Weights of a small mixture-of-experts language model, trained from scratch on English Wikipedia.
Size: vocabulary 31460, 166M parameters.
Training: a variant of SOAP for the experts, 858M tokens, 6547 steps.
Below are experts of layer 5 (counted from 0) of a mixture-of-experts language model. Rows are named router (the router's row for the expert), up (a neuron's input weights, with its number), down (a neuron's output weights, with its number) and show model dimensions 0-223. Each number is 50 + 12 x the weight over its row's rms, rounded and kept within 0 to 99.
Before each expert's rows: a language model's description of what the expert responds to. This comes from a sample of Wikipedia text that the model never trained on.

# expert 62
It responds to: Blank cells and words in sports-results tables and career text: assistant coach, Championships, Doubles, Bronze, weight classes, plus works such as novels.
router:51 43 59 65 52 42 64 46 68 34 46 69 31 45 48 24 44 61 47 71 56 43 61 71 45 37 58 33 30 64 60 47 48 42 55 53 37 52 31 55 65 45 56 39 38 58 50 42 39 36 62 54 45 38 73 57 41 58 70 40 34 56 56 41 73 51 49 63 48 46 32 40 71 45 43 66 38 53 58 53 54 54 44 34 46 36 45 44 60 66 58 58 45 69 38 54 57 63 34 45 36 36 58 53 52 37 41 54 58 52 62 31 58 59 48 44 46 61 69 29 46 53 69 45 50 38 63 43 27 33 52 44 62 49 48 61 79 48 31 38 25 18 36 36 61 62 66 45 56 64 50 56 37 46 53 44 54 27 48 64 66 55 30 64 40 63 66 23 50 62 54 50 38 50 67 58 61 58 56 46 57 35 47 79 45 55 53 39 28 68 54 53 43 62 55 34 56 73 56 53 66 53 52 39 39 63 37 48 68 53 76 44 49 49 43 69 70 37 64 64 54 51 49 61
up0:36 54 53 60 55 70 37 45 53 38 35 46 62 56 59 64 58 41 49 38 64 46 45 56 42 43 62 57 36 59 37 47 48 60 62 70 44 49 23 48 57 49 65 63 47 54 34 48 44 34 44 49 59 46 46 35 68 72 56 52 34 21 64 24 46 39 40 53 41 69 35 29 65 53 41 66 33 54 75 47 47 47 55 37 47 57 64 56 52 54 70 39 57 61 45 52 44 58 54 43 48 58 74 52 49 48 49 42 37 26 60 47 26 32 38 38 40 75 55 08 46 50 30 47 51 52 64 54 24 63 52 55 61 64 38 65 62 39 56 48 48 57 46 39 38 41 38 44 36 40 44 51 40 57 57 65 74 24 34 75 70 44 57 48 49 72 56 68 49 43 32 50 65 46 59 59 47 46 63 36 40 64 72 49 41 45 59 46 44 61 46 58 57 40 49 53 65 45 59 48 37 78 24 46 48 52 44 41 64 72 63 56 60 53 56 65 58 69 50 31 45 49 53 51
down0:50 41 49 47 61 55 35 58 61 49 49 55 42 72 65 62 52 43 60 47 58 54 44 41 55 56 47 52 55 71 47 48 61 43 51 51 44 49 60 47 73 50 38 67 31 50 39 65 59 41 42 49 67 58 54 49 58 52 38 70 58 62 41 63 50 41 75 26 55 47 41 42 65 54 54 36 42 65 52 54 42 41 51 41 55 53 53 51 42 50 62 54 51 44 56 50 54 52 50 55 41 65 38 33 42 61 39 47 50 36 43 40 37 46 55 45 62 42 46 50 63 57 14 42 54 51 33 42 61 25 53 32 54 71 51 71 66 44 39 55 66 49 41 58 66 49 41 70 46 45 68 38 78 32 25 40 71 70 72 21 52 42 50 54 50 23 65 52 51 73 66 34 66 66 68 67 59 62 41 39 43 49 35 45 78 56 38 58 59 44 33 46 65 29 54 56 26 56 45 28 46 36 32 75 73 58 35 43 45 42 44 51 82 42 43 46 63 44 60 58 53 67 37 60
up1:57 83 56 42 46 48 50 61 31 50 59 50 52 38 40 42 73 53 55 47 57 61 57 52 59 53 53 41 51 58 57 48 15 53 60 71 48 37 37 37 50 41 52 47 30 56 70 39 60 60 57 58 57 46 61 19 33 49 48 39 34 50 46 49 64 71 40 55 47 35 39 36 55 34 42 53 50 48 56 35 63 44 52 60 64 34 42 39 58 52 38 62 38 19 77 60 58 56 20 57 70 63 30 50 77 50 48 43 61 34 56 44 56 39 49 34 35 54 45 43 45 63 56 69 45 51 48 52 42 44 43 59 65 46 37 58 43 63 40 36 44 48 47 61 49 54 32 31 33 60 61 45 42 55 50 58 31 38 59 52 45 60 41 67 31 46 50 33 46 30 47 62 68 40 58 54 38 65 37 37 33 46 56 37 70 67 40 50 50 43 48 44 75 57 65 33 68 31 44 31 64 51 44 28 62 44 65 54 58 32 63 68 58 28 47 39 40 61 40 71 45 35 47 33
down1:66 30 57 38 43 46 60 46 55 60 30 39 49 49 55 32 57 45 32 40 60 55 53 41 48 50 60 60 55 47 46 57 59 45 55 65 76 38 59 79 35 48 67 40 42 58 67 25 49 26 56 40 68 54 45 45 37 53 50 46 62 80 59 50 52 62 40 50 21 47 49 57 42 46 50 44 52 37 43 46 31 53 30 69 38 68 32 40 52 62 43 40 64 63 71 56 39 41 50 60 53 34 40 58 41 43 76 56 50 45 52 54 30 52 43 23 33 55 53 56 57 44 59 53 28 53 53 42 54 60 52 30 67 49 45 48 42 30 54 55 48 65 50 62 55 69 37 28 56 50 71 44 39 50 38 50 37 56 57 50 48 47 46 52 43 38 49 53 53 49 56 40 34 35 49 47 22 43 61 41 41 48 54 56 43 29 56 54 70 45 51 66 33 52 43 59 41 42 73 77 42 47 56 56 41 78 49 80 54 28 50 40 62 48 67 41 26 55 41 36 65 74 65 26

# expert 23
It responds to: Blank space, currency or minus signs just before a number, mostly in table cells and stats, such as US$2, £, −37.
router:47 48 47 60 58 39 64 44 64 35 67 56 39 45 51 26 51 65 41 71 58 34 58 70 43 30 65 50 29 67 56 43 47 34 51 68 34 50 35 49 59 41 49 42 35 41 46 37 39 49 64 40 52 46 60 43 42 71 63 47 19 62 44 45 48 48 45 59 44 41 32 35 63 37 52 67 30 44 70 47 53 53 45 42 35 50 43 56 66 56 50 58 60 71 32 55 50 66 33 60 37 33 59 46 51 52 49 70 55 62 64 41 48 49 42 55 41 64 63 29 50 57 71 34 61 41 63 46 37 34 53 40 57 52 44 63 80 50 37 48 19 27 52 35 71 59 63 42 53 58 44 59 31 44 53 55 59 30 52 52 56 54 36 69 33 58 70 28 62 56 52 54 32 46 57 61 69 53 51 47 51 37 49 70 41 46 50 41 37 52 63 57 41 47 50 52 68 65 59 54 57 43 51 22 35 57 27 65 62 43 70 40 69 56 45 52 68 27 53 67 62 47 48 71
up2:60 35 38 34 50 64 49 71 45 57 62 65 72 49 38 41 52 48 64 57 35 47 68 50 55 47 42 47 37 55 43 44 50 70 39 43 34 40 37 59 63 40 71 49 19 56 59 47 53 48 39 44 80 58 36 44 46 63 46 67 57 51 50 28 53 46 57 52 44 45 52 45 74 38 71 66 40 45 80 57 53 50 63 62 49 49 57 49 58 75 51 69 81 54 38 49 43 62 41 32 49 36 41 57 39 50 39 53 31 46 42 63 47 51 49 42 65 56 53 36 70 32 38 61 68 46 56 47 72 35 45 62 46 56 52 58 31 47 29 30 56 46 57 61 60 58 54 43 31 62 55 49 34 62 39 42 34 39 52 51 55 69 54 45 75 70 71 43 47 26 45 67 41 65 61 60 57 38 38 59 49 36 62 47 63 43 21 43 33 41 49 50 57 56 40 20 60 55 46 75 44 45 35 51 49 61 30 38 58 69 33 45 65 58 62 60 53 61 54 49 57 41 60 64
down2:54 43 64 67 60 46 65 54 59 28 62 39 51 56 38 65 51 29 53 56 57 54 56 59 39 52 61 52 56 37 64 42 42 49 50 61 45 40 38 52 41 33 52 33 32 38 46 57 46 63 38 52 51 35 47 65 57 51 50 61 42 54 52 55 68 68 37 72 43 80 52 60 62 50 73 49 50 47 51 39 62 55 47 26 46 56 38 50 50 25 55 60 55 48 37 47 61 51 35 54 50 57 61 71 42 54 51 42 50 43 36 53 62 41 30 66 53 71 56 52 45 65 75 56 79 38 50 51 48 39 42 53 69 38 58 56 56 43 37 63 54 64 61 36 24 40 28 51 39 48 51 68 47 42 40 44 41 46 60 55 38 45 34 61 49 49 53 60 36 37 26 47 45 55 40 49 57 57 62 38 42 20 41 37 53 36 33 61 88 29 50 44 44 34 71 27 51 55 43 53 34 57 18 41 41 62 61 61 69 61 58 60 62 69 65 31 52 45 52 21 27 58 42 42
up3:50 37 57 62 43 64 57 51 77 46 65 47 69 39 42 38 37 63 49 47 60 46 42 37 37 57 46 45 44 49 63 58 60 72 40 35 48 54 58 60 40 36 61 46 55 41 68 37 53 31 64 51 52 29 56 61 41 53 33 63 22 63 62 59 38 28 40 54 18 49 42 57 44 10 48 43 60 49 43 55 52 28 48 51 32 46 49 65 52 54 35 77 41 43 60 56 51 74 44 63 59 42 39 59 39 41 47 55 26 45 54 47 64 41 42 56 58 51 40 60 46 61 46 52 63 40 53 38 49 38 61 36 55 47 63 46 53 57 55 52 54 70 53 41 61 87 49 62 34 54 68 48 58 58 59 52 51 47 63 52 58 51 39 54 23 25 37 57 45 50 55 54 42 80 70 42 50 44 26 56 56 48 42 56 52 46 64 39 64 26 33 51 26 52 33 42 34 58 44 54 59 42 53 48 59 48 37 77 51 69 76 38 47 45 33 63 43 60 62 57 47 70 57 65
down3:50 40 48 64 46 39 41 45 53 58 56 50 60 56 49 42 50 58 45 63 55 48 74 51 60 59 71 48 62 39 53 51 57 44 49 62 49 44 46 55 49 56 55 45 45 50 38 57 51 30 52 57 79 58 30 38 39 40 50 50 10 34 56 41 45 54 43 28 71 50 55 38 52 51 38 76 13 44 51 56 39 17 48 51 49 42 60 63 31 46 44 39 48 45 41 59 48 35 50 62 46 46 46 52 40 66 53 60 43 44 57 65 14 51 53 39 42 65 34 45 38 47 40 59 53 56 42 55 71 63 46 46 48 48 67 60 44 39 50 58 40 38 31 54 42 41 45 42 64 42 45 54 49 57 58 36 56 58 36 55 35 65 44 55 52 45 50 62 50 50 45 59 44 73 19 52 62 78 06 77 64 49 60 31 67 33 58 62 56 58 39 24 42 45 58 33 44 56 41 66 47 55 53 37 70 47 61 49 55 27 28 58 39 63 48 50 32 60 57 57 51 39 54 26

# expert 28
It responds to: Nouns naming a part, member, version or amount, usually before of, such as part of, member of, kind of, front of.
router:33 49 38 49 47 29 73 09 53 44 39 57 26 19 35 42 37 40 48 66 47 48 54 64 52 51 62 45 47 61 60 68 39 45 56 72 55 66 34 72 65 52 58 25 44 47 55 68 32 55 41 41 53 58 69 53 44 53 49 55 44 60 54 65 51 29 64 58 70 46 54 56 69 33 43 57 33 37 45 59 40 53 52 27 47 51 59 49 67 46 62 55 62 70 48 47 49 65 41 45 59 55 42 52 44 75 37 48 52 57 48 38 52 51 26 29 44 46 48 59 52 41 48 45 48 38 48 34 45 44 43 51 56 42 32 66 44 49 29 42 34 45 53 49 62 58 47 60 55 49 35 45 23 53 56 43 41 50 40 71 57 49 50 66 46 76 66 30 49 49 43 65 35 59 63 59 51 56 69 43 70 31 54 62 46 52 58 46 24 62 52 45 32 48 56 47 50 71 53 43 59 51 48 22 48 51 28 46 58 30 58 48 65 26 49 50 52 48 42 69 70 57 50 78
up0:55 67 41 48 49 35 56 39 47 52 45 58 44 55 48 60 59 50 45 72 66 39 48 48 40 42 59 38 47 59 49 60 32 58 80 57 57 42 41 66 75 60 39 53 57 55 37 50 50 69 54 53 20 54 51 53 40 58 39 53 35 66 55 66 41 50 50 32 49 77 51 53 47 41 52 68 69 63 29 50 58 40 47 41 39 28 55 44 28 69 67 64 50 63 44 52 45 46 57 49 39 66 65 39 28 46 26 51 54 43 55 35 41 30 59 51 50 48 68 43 46 48 25 59 61 40 46 59 46 69 48 67 63 29 41 57 50 39 50 32 62 50 47 51 47 54 46 52 52 42 31 62 41 37 44 46 57 66 63 63 09 42 50 63 44 60 66 34 54 45 64 53 52 43 72 50 50 40 61 51 40 54 63 72 50 43 51 52 41 42 42 29 49 45 54 42 41 42 48 54 50 38 23 40 35 53 67 69 26 68 35 59 45 59 60 16 44 40 70 24 34 51 51 71
down0:55 56 42 35 65 42 42 40 42 42 71 44 65 40 39 47 52 38 69 62 49 39 45 37 66 53 58 62 50 74 43 49 46 39 43 48 41 65 68 58 41 37 61 51 41 53 44 57 57 53 55 53 50 68 36 45 48 38 48 44 33 43 52 62 51 45 51 49 44 19 56 57 52 41 53 51 47 54 27 79 55 83 62 50 69 33 49 59 55 60 50 45 62 32 72 51 43 65 48 45 59 50 66 48 55 38 41 49 31 55 45 34 65 53 56 59 27 42 44 52 50 49 44 47 33 49 42 51 41 45 61 40 33 56 45 46 36 52 49 45 59 63 31 43 47 65 55 58 60 83 35 41 31 65 64 49 53 39 62 73 64 54 37 57 43 58 31 61 51 35 53 52 42 30 52 59 61 43 57 32 59 49 46 60 49 62 37 74 47 27 34 70 47 81 59 46 60 76 79 40 53 57 18 60 78 55 51 80 40 52 48 53 50 53 49 51 75 73 49 66 56 59 52 60
up1:47 29 58 46 44 58 47 24 48 73 46 44 59 74 58 55 58 55 50 85 38 51 71 49 62 53 72 38 56 61 70 38 46 71 28 40 60 49 49 58 63 39 44 62 57 40 42 49 64 49 51 46 69 39 55 28 71 55 43 27 59 68 43 57 69 66 55 46 41 57 62 35 48 34 52 67 39 40 42 50 44 78 46 71 51 47 11 44 49 60 62 62 59 47 58 68 61 54 45 72 75 45 65 52 62 42 30 40 46 64 48 58 40 72 38 45 57 42 42 53 65 46 68 51 39 43 51 37 42 45 59 57 55 51 47 32 40 26 50 43 27 39 46 55 51 70 46 49 63 41 38 52 32 49 56 52 49 42 62 62 45 54 60 60 57 58 48 36 43 61 24 33 50 69 67 43 57 65 44 43 31 53 44 51 49 64 60 50 22 46 46 48 37 40 56 41 61 35 38 71 60 51 55 44 59 51 59 58 43 40 45 54 59 53 43 45 43 17 60 50 46 41 63 36
down1:37 67 53 52 35 35 57 54 33 35 56 43 54 33 39 58 61 44 47 38 31 25 27 56 60 42 45 47 41 55 55 58 52 69 53 57 57 44 70 39 61 32 67 52 24 43 43 49 57 42 59 46 35 56 30 53 46 34 46 21 42 66 39 40 44 54 50 43 43 63 58 41 63 64 51 74 39 50 50 45 38 61 52 59 53 69 53 62 73 50 44 58 26 41 38 55 53 61 29 51 44 57 48 36 80 60 54 78 35 38 63 61 30 43 67 40 54 52 58 54 29 48 53 64 23 60 53 42 50 59 30 46 39 45 34 68 49 48 55 46 50 51 43 44 52 47 45 66 57 54 50 45 62 58 60 65 63 80 54 34 43 53 60 47 66 71 46 31 66 37 58 43 42 34 28 51 59 59 53 58 41 49 55 62 31 56 52 56 68 43 45 51 57 54 37 27 46 51 44 76 65 32 35 69 41 40 71 56 59 73 40 61 27 56 38 46 65 55 49 37 39 57 41 55